config.yaml
n_layer: 11
d_model: 256
n_experts: 16
experts_per_token: 1
d_expert: 672
d_shared_expert: 0
activation: "squared_relu"
moe_layers: [0, 1, 2, 3, 4, 5, 6, 7, 8, 9, 10]
router_score: "softmax"
normalize_top_k: false
routed_scale: 1.0
balance_loss: 0.000605
balance_bias: true
init_std_router: 0.00721
lr_router: 0.00137
n_head: 2
n_kv_head: 2
head_dim: 128
vocab_size: 8192
norm: "rmsnorm"
norm_place: "pre"
norm_eps: 1e-06
positions: "rope"
rope_base: 2820.0
rope_fraction: 1.0
qk_norm: true
attn_scale: 0.13
tie_embeddings: false
parallel_block: false
extras: ["capped logits"]
init: "trunc"
init_std_qkv: 0.0339
init_std_o: 0.0339
init_std_up: 0.0339
init_std_down: 0.0
optimizer: "adamw"
lr: 0.00165
lr_mult_qkv: 0.5
lr_mult_up: 1.31
beta1: 0.9
beta2: 0.95
lr_head: 0.0108
warmup_steps: 544
schedule: "wsd"
decay_fraction: 0.684
decay_shape: "linear"
final_lr_fraction: 0.05
batch_tokens: 65536
seq_len: 512
doc_mask: true
train_tokens: 603900000
steps: 9215
dataset: "wikipedia_en"
Below are experts of layer 4 (counted from 0) of a mixture-of-experts language model. Rows are named up (a neuron's input weights, with its number) and show model dimensions 0-255. Each number is 128 + 32 x the weight over its row's rms, rounded and kept within 0 to 255.
Before each expert's rows: "comes after" lists some tokens at least twice as common just before its tokens as in all text; "mostly gets" lists some tokens that are sent to it at least half of the time. This comes from a sample of Wikipedia text that the model never trained on. Tokens count by the router's weight.

# expert 15
comes after: "\n", " I", " A", " U", " B", " Re"
mostly gets: "There", " There", "Dur", " According", "She", " She"
up2 [141 122 113 133 103 113 128 180  61  95 150 110 175 107 111 113 139  79 140  68 143 107 189 116 136  97 124 100 145  99 122  93 167 114 176  92 153 143 145 110 166 183 124 136 181 121 147 123 138 125 102 114 128 139 154 159 115  82 160 118 145 109 156 129 148 109 104 144 143 178 110 185 121 163 143 132 161 159 103 167 117 100 157 111 178 148 116 119  65 166 125 121 118 207 117 164 137  66 167 144  93  81  92 145 123 102 118 106 141 126 153 109 115  90 141 195 115 146 195 159 186 230 137 110 122 115 170  52 180 122  72 140 130 116 101 146 164 108 143 138 170 134 148 132 128 148 129  87 137 175 117  87  71 170 102 185  98 113 153 112 104  91 122 152  67 121 136  99  47 136  86 128  94 138 170 130  93  99 115 170  97  99 112 122 155  89 102  47 157  72 146 168 123 122 139  54 105  80  86 125 109 159 181 114  96 155  55 115 186 142 101 137 111 100 122 172 133 128 208 147 142 108 130  95 156 163 106  78 217 135 169 129 123 114 146 178 160 123 119 116 115  98 141 133 121 141 157 109 162  90 125 125 155 112  98 136]
up3 [105 189 115 199 166  93 118 141  82 149 120 107 152  98 180  84 140 126 149 106 144 117 140 124 150 173  95 131 200  78  78 162 137 120 189  95 129 160 117  97  85 151 110 165 163 138 119 113 114 101  90 122 175 144 104 188 102 146 132  93 111 183 126 167 136 179 153 129 132 113 116  81  61 118 121 145 120 123 142  88 172  64 155  80 118 160 150 104 193  86 129 119 139 101  95  71  95 109 112 146 106 101 183 142 105  77 187 170 188  35 179 105  95 101 147 127 138 152 122 134 163  86  80  91 140  88  84  73 129 124 168  92 113  65 115 147 141 142  86 109 127 123  98  95  76 128 137 120 116  88 119 104 152 127 134 143 190 130 113 139  92 142 130 129 140  85 153 100 111 133 142  82 119  95 166  89  92  63 161  73 139 137 176 100 152  96 124  80 179 155 145 138 143 169  99 118 141 197 149 130 127  67 105 137 135 133 133 157 163 137 113 145 122 130 164 125 161 163 131 143 132 127  92 119 153  52 112 107 102 110 158 141 133  45 137 127 136 128 108 194 173 107 205 122 183 100 132 131  92 123  95 109 152 124 139 161]

# expert 8
comes after: " ", " (", " \"", "-", " c", "/"
mostly gets: " f", " gr", "conf", " per", " p", "Gr"
up2 [135 103  84 143 140  89 153 126  85 153 130  74 114 151 110 128 158 128 180 181 178 117  99 178 144 111 116  89 174 164  85  81 104  82 119  93 135  75 124 163 104 101 107 128  99  56 119  89 129 125 112 155  80  95  93 120  84 164 145 114 119 162 126 159 103 108 131 113 141 106 172  72 167 140 155 104  93  82 145 122 133 155 125 110  43 100 136  88 129  97 134 123 165 160 124 149 171 138 128 168 108  97 153 104 106 152 144  71 106 113 161 156 142 173 139 106  96  75 121 148 128 178 132 106 163 133  95 157 124 124 144 162 150 162 165  83  97 115 145 169 151  95  69 116 169  91 152 111 107 170  97  98 160 120 147 127 138  99  82 139  95 228 139  94 141 104 109 138  94  61 137 193 155 135 134 130 132  78 138 124 140 127 117 197 114 138 156 192 151 147 165  90 134 138  66 176  99 118 107 149  22 131 157  91  50 156 109 140 167 183 144 105  90 194 130 120 118  90 137 113 144 152 122 133 117  95 119 158 126 119  97 175 127  53 110 167 109 164 114  94 111  89 120 114 158  71 163  76 146 136  88 113 159 168 179 112]
up3 [143 146 129 117  98 182 112 144 130 100  95 150 120 169  64 106 148 142  75  85 108 100 126 171 141 121 138 106 119 119  64 105 145 104 166  96 159 148 116 115 187 157 127 166 199 149 126  96 138 110 136 134 113 107 187 134  67  86  79 154 127 124 121 117 129  32 227 130 114 122 149 156 113  97 108 147 142 181  75 149 133 138 109 152 137 139 173 180 125 218 138 169  79 163 131 149 114 108 152 183 108 146 116 150 105 120 125 130  69 162 118 108 136  72 148 117 100 164  94  90 126 146 154 163 113  78 109 144  92 143 114  48 128 142 124 117 141  90 125 102 110 135 134 109  87  77  41 106 130 116 133 160 161 167  91 159  99  85 103 102  82 139  96 128 128 132 134 111 125 172  99 111  47 144  87  76  86 203 138 136 144  72 124 174 116 136 103 120 149 146 140 178 184 207 124 177 159  94 163 101 123 175 147 149 148 116 115 124 136 154 170 138 143 136 131 107 135 169 170  83 215 145 152 162 133 137 161 126 127  97 104 101 126 122 146  82 107 114 180 118 140 123 173 121 129 170 145 136 105 121  70 169 122  77 103 131]

# expert 1
comes after: "°", "′", "3", "2", "0", "5"
mostly gets: " lb", "inomial", " sq", "′", " vi", " tree"
up2 [140 143 111 155 137 120 102 120 147 155 108  84 128 170 113 106 141 199 131  97  76 161 153 148 129  58 138  93  77 157 134 144  71 124 186 150  98 128 125 159 102 147  95 120 159 172 137 101 120 107 126 164 147 176 112  95 134 118 132  92 130 116 115 140 139 122 152 111 150 145 150 112 116 113 136 143 171 145 128 113  50 124 170 147 122 181 159  73  94 138 132 110 145 131 125  86  65 122 155 212  76 128 205 155 142  84 125 175 147 133 154 151 162 114 119  92 192 187 152 121 146 146 104 131 127 184 182  68 141 103  93  67  82 157 121 158 140 136 116  98  69 119  91  90 144 106 120  83 161 101 115  83 104 182  80 154  37 103 132 144  86 132 163 133  97 128 115 170  60 172 129 189 107 122  96 106 155  98 166 136 140 149 206  90 177 117 208 104 133 103 113 172 139  91 157 139  53 127 158 117 131 149 143 114 126 154 120 173 105 137 137 151 135 112 148 140 136 115 145 119 162 118 125 146 118 145 119  82 128 117  67 116 106  46 114 149 151 105 141 183 156  89 152  96  73  90 108 120 140  60 175 185 130 131 158 136]
up3 [120 153 150 120 126 101 189 204 135 191 144 125 121 137 152 109 117 127 159 171  71 114  91 114  91 136 129  94  75 124 116  79 106 126 121 154  88 114 114 147  88 111 119 157 158 141 118 155  96 124 148 141 118  76  70 155 124 158  43 101 105 157 187 143 176  89 136  30 119 140 180 132 147  54 144 102 169  85 126 104  86 114  84 131 110 111 181 120 127 122 129  87 137 130 103  89  97 112 125 149 145 195 112 168 149 181 117 133 136 194 139 141 104 132 127 118 152 144 131 121  96 130 136 118 105 136 156 160 121 134 166  94  93 137 148  53 121  98 186 183 140 152 123  34 135  30  96  84 105 153 104 142 146 106  83 165 105 149 211 120  60 151 131 138 166 114 118 104 140  92 114 160 203 188 111 105 146 107 129 159  83 113  92 122 129 116 157 132 147 130 142  92 129 146  96  99 175 164 123 101 111 163  74 174 108  89 164 111 147 208 132  61 154 146 122 143 174 103 123 166 122 154 105 122 136 152  69 138 105 154 131 140 162 163 121 132 116 115 140 100 167 131 190 162 142 133 135 102 147 167 112 145 144 135  84  96]

# expert 0
comes after: ",", " to", "s", " that", " and", " which"
mostly gets: " so", " when", " but", " However", " because", " if"
up2 [112 149 117 127 100  96  84 159 114  80 156 124 119 148 173 144 135 143 115 103  89 153 156 154 157 142 165 135 107 118 129 133 111  93 113 143 125 145 116 152  92 143 156 201 129 118 119  13 111  73 118 102 117  50 137  92  64  79  84 131 152 116 145 144 162 136 159 142 211 122 116 138 132 126 128 179 151 132 126 163  66 115  89 131  92 126 102 174 125 181 171 109 102 123 173 168 149 104 173 155 127 101 126 100 129 104 196 116  87 139 129  89 154 111 203 149  94 100 122 143 100 148 113 141 114  94 122 161 149 163 155 136 161 220 128 120 145 104 122  84 135 144 126 112  84  92 156 128 136 128  97 104 133 110 162 138  94 167  78 164 136 171 132 171 104 118 142  52 133  82  70 110  72 102 165 114 126 168 134 153  73 215 136 104 120 125 146 119 126 109 142 108 135 140  72 129  90 127 178 132 129 113 124 129 149 138 105 155 117 111 124 124  78 185 155 115 180 109 148 188 142 145 134  81 163  67 142 121 128 150 151 114 110 117 106 120  61 169 107  16 138  57 134  91 170 166 159 188 131 132  96 139  83 140  98 134]
up3 [132 168 139 186  82 113 105 132 127 110 133 143 155 160 109 125 153 120 133 154 173 130  93 100 109 129 117 125 103 160 101 124 120 153 166 121 116 174 107 107  70 144  84 172 103 155 116  33 114  87 142  82 145 100 173 100 152 118 125  79 166 117 122 112 151 177 182 110 136 127 123 120 142 132 116 152  93  91 127  97  83 205  99 133 122 173 154 142  95 161 131 143  90 183 130 123 117 142 143  98  87  77 195 106 112 106 136  85   0 138  66  90 181 143 124 105 100 131 110 123 106 142 115 109 142 123  91 171  72 155 137 120 139 135 117 123  89 185 134 140 133 128  66 135 119 122  71  87 126 111  76 105  90 150 139 166  90 146  65 112 154 162 101 114 158 126 172 143  81 207  99 153 153  86 122 110 150  83 136  73 149 126  97 113 138 144 123 153 128 150 120 123 157 112 131 114  96  72 132 164 116 132 154 234 136 125 123 127 139 120 143 111 174 146 131 145 152 101 121 130  96 196 176  75  61 109 163 155 108  44 111 133 103  93  90 155 100 122 178 172  92 119 128 101 149  54  78 147 157 122  96 103 114 163 145  98]

# expert 14
comes after: " |", " on", ";", " To", " Bar", " +"
mostly gets: " FW", " Votes", " Clay", " Notes", " Apps", " MF"
up2 [131 154  80  89 148 144  92 185 151 148  83 148 176  52 105 162 137 180 128 108 142 159 145  89 158  90  80 154 123 145 122 156 108 109 160  73 162 113  96 130  80 118 112 184 129 163 128 130 139 130  86 136 129 164  98 145 112 165 143 166 122 170 120  94 137 138 175 105 131 181 154 152 141  86 157 145 129 121 152 161 144 147 104 160 109 113 141 124 157 165  77  92 109 187 126 117 116 167  80 117 191 120 159  83  91 157  88 164  84 159 127 149  86  76  81 121 113 193  81 136  85 177 161 153  90 148  94 119 126 139 164  89 148 104 123 143 181 152 177 181  80 106 159 158 113 102 112 140 111 147 135  96  96 131 165 166 131 137 102 131 137 105 136 147 112  77 109 103 157 106 141 107 186 117  85 123 179 106 105 107 185 195 120 171 144 143  84  90 170 134 131  57 103 104 143 106 178 166 127 149 100 127 100 110 158 167  90 148 171 138 113 123 154 120 198 105 195 129 146 131  59 159 130 177  66 147  85 114 140  77 165 112 107 152 145 158  93 102 104  95 142 182 113 145 122 111 138 156 226 104 107 192 142 149 135  80]
up3 [ 83 123  75 123 169  95 172 137 155 118 109 154 123 128 126 176 104  81 127  86  71 109 181 108 149 111 176 144 149  82  78 109 172 158 174 150 125 117 131 124 124 126 110 156  93 141 144 133 121 140 113 116  94 169 193  62  87 137 112 125  99  53 155 137 182 147 140 115 103 136  85 204 157 144 158 161 125 115 122 115 114  98  78 182 139 110 117 147 147 107 147  79 135 121 119  84  91  87 119 141 126 143 163 190  74  79  69 122  86 114 161 186 115 141 103 104 158 199 172 120 136 101 164 138 155 113 131 188 118 158 119 154  90 129 116 119 128 122 115 119 148 147 156 136  96  57  71  84 162  98 145 142  48  93 164 158  89 108 110 122 128 141 197 152 150 148 154 152 115 124  88 134 150  94  89  98 127  88 101  83 130 153 158 144 148 172 142 125 185 119 154 147 158 124 187 119  71 107  97 152 122 174  88 178 158 113 102 123 115 165 125  99  84 160 169 132 114 154 154 123  97 111 104  99 108 119 178  72 173  93 153 188 174 112  27 129 136  99 135 112 113 121 202 133 107  85  77 106  97 104 149 145 113 139 157 167]

# expert 10
comes after: "s", " the", "th", "ic", "er", "st"
mostly gets: "ative", "tory", " largest", "ical", "ular", "istic"
up2 [140 115 151 134 178 142 114 104 133 182  85 146 118 123 148  97 128 112 134 149 165 170 154 131  95 112 103 176 107 153 103  71 169 177 107 148 120 127 136 123  99  53 178 122 122 113 120 176  96 140 158 136 180 158 125 196 134 117 137 118 131 193 151 143 116 149 132 100 149  92 113 130 125  93 170  98  84  84 168 132 171 119 150 130 145 131 176 147 154 107 135 110 154 192  91 122 136 148  53 125 111 107 138  99 122 155  49 167 188  95 148 107 123 132 186 121 174 171  87 171 103 172 116 117 172 155  80 162 178 158 190 150 113  81 123  88 140 142 149 148  48 169 161 127 120 185  73 127 129 102 207 110 109 129 157 139 136  76 159 131 112 112 111 136 110  95 132 134  90 111 152 107 159 172 182 148 182 117  94 150 108  77 158 153 134 118 116 144 189 154 166 139 106 145 142  79 177 151 106 102 109  93 100 165 116 114 171 123 121  94  89 141 107 113 127 114  84 116  99 150 158 152 117  98 139 121 105 112 105 150  77  57 147 158 109 158 151 163 143 119 188 152 104  91 190  85 136  80  65 132 188 108 100 155  52  70]
up3 [ 93 139 122 132  97 151  96 124  95  90 124 172 122 125 129 148  87 100  84 163 147  87 106 107 125 167 133 149 125 151 176  99 116  92  90  82 141 141 108 193 190 103 168 134 112 112 109 144 170 139 134 142 133 113 158  84  56 148  75  77  99 153 116  88 117 124 109 150  79 132 105  96 132 144 122 185  51 142 150  94 159 126  86 144 157 117 192  57 181 169 134 109 157 111  92 116 144 142  36 125 146 156  86  93 130 166 111 114 162  97  92  90 158 147 113 128 141  85  74 162 162 142 142 130 126 166 172 114 157 136 128 180  83  59 114  82 129 132 139 122 129 141  70  77 178 122  85 139 141 138 147  90  61 146 124 107 122 151 148 129 136 164  70  60 161 106 151 152 162 146 108 110 156 108 169 118  76 130 129 124 127 121 175 205 210 140 145 101 113 114  99 136 112 140 138 141  94  47 152 158 136 129 117 133 163  70 137 140 105 147 149 144  98  89 142 138 164  81 115 107 127 115  74 104 144  70 116 146 161 101  97 134 101  36 122 148 120 151 196 117 111 146  89 153 186  74  90 109 150 144 150 119 114 181 148 135]

# expert 6
comes after: "\n", "==", "===", "|", "-", "="
mostly gets: "See", "|---|---|", "|---|", "|---|---|---|", "=", " Phyl"
up2 [ 85  84 116 102 109 112 117 137 145 171  87 122 142 196 157  81 153 169  73  67 129  97  76  93 121 147 111 108 156 155 166 125 134 154 103 161 142  40  45 112 101 134 128 154 178  97 148 108  97 100  64 119 100 120 113 139 137 154 105 151 117 115  75 161 111  83 110  99 137 132 101 117 118  80 161  86 212  98 116 142  47 159 124 136 139 187 126 180  78 116 101 140 123 168 113 126 162 104 174 113  71  91 137 118 128 109 171  63  88 146  86  76  88  38 133 177 117 127 201 170 126 123 138 112 190  73 125 108 109 131 100 106 138 146 105 101 136 147 100 106  49 132 152 161 105 101 151  91 113 122 114 139 142  97 132 156 108  58 166 121 104  98 150 178 125  87 103 159 134 115 107 152  93  96 108 125 155  94 150 148 130 125 182 198  87 176 129 121 157 115 161 141 137 152 114 108 168 115 162 138  96 142 133  68 116 131 111 185 168 151 121 117  86 120 181 122 140 135  96 176 128 155 170 124 115 172 113 177 119 122  94  88 128 133 143 120  87 139  93 111 119 117 125 173 142 134 176 148 124 162 133 127  64 170 168 133]
up3 [153  99 134 166  84 109 164 166 104 147 137 178  94 165 127 156 134 129  97 121 118  97 155 135 178  96 138 135 124 125 133 137  71  64  53  75 144  43 102 156 117 168 118 147 117 117 176 117 164 110 118 147 112 116 144  79 180 158 141 145 181 156 139 143 123 239 105 114 128 163 147 113 192 101 100 158 113 137  95 157 150 135 106 116 107 136 119 128 100 187 126 104 135  99 166 106 185 130  71 106  85 104  97 116 139 221 117 160 138 107 106 109 115 137 114 224 145 114 141 132 115 168 157 148 107 102 108 128 116  71 104 131 102 141 169 160 158 118 108 111 140  82  97  94 120 160 112 153 139 152 110  78 105  96 122 192 180 107 177 118 159  80 116 148  76 138 154 162 148  88 101 131 120 142 103 132 112 204  78  94 178  86 163 186 125  92 102 134 146  92 101 180 193 102 104 143 139  74 126 132 130 137 165 166  90 142 146 122  96 231 144 115 100  87 127 113  96 159 148 138  87 169 155  72  75 149 115 143 129  97 138 154 128 106 127 140 129 158 175 127 142 109  95 130  85 153 159 161 124 184 149 136 153 104 134 172]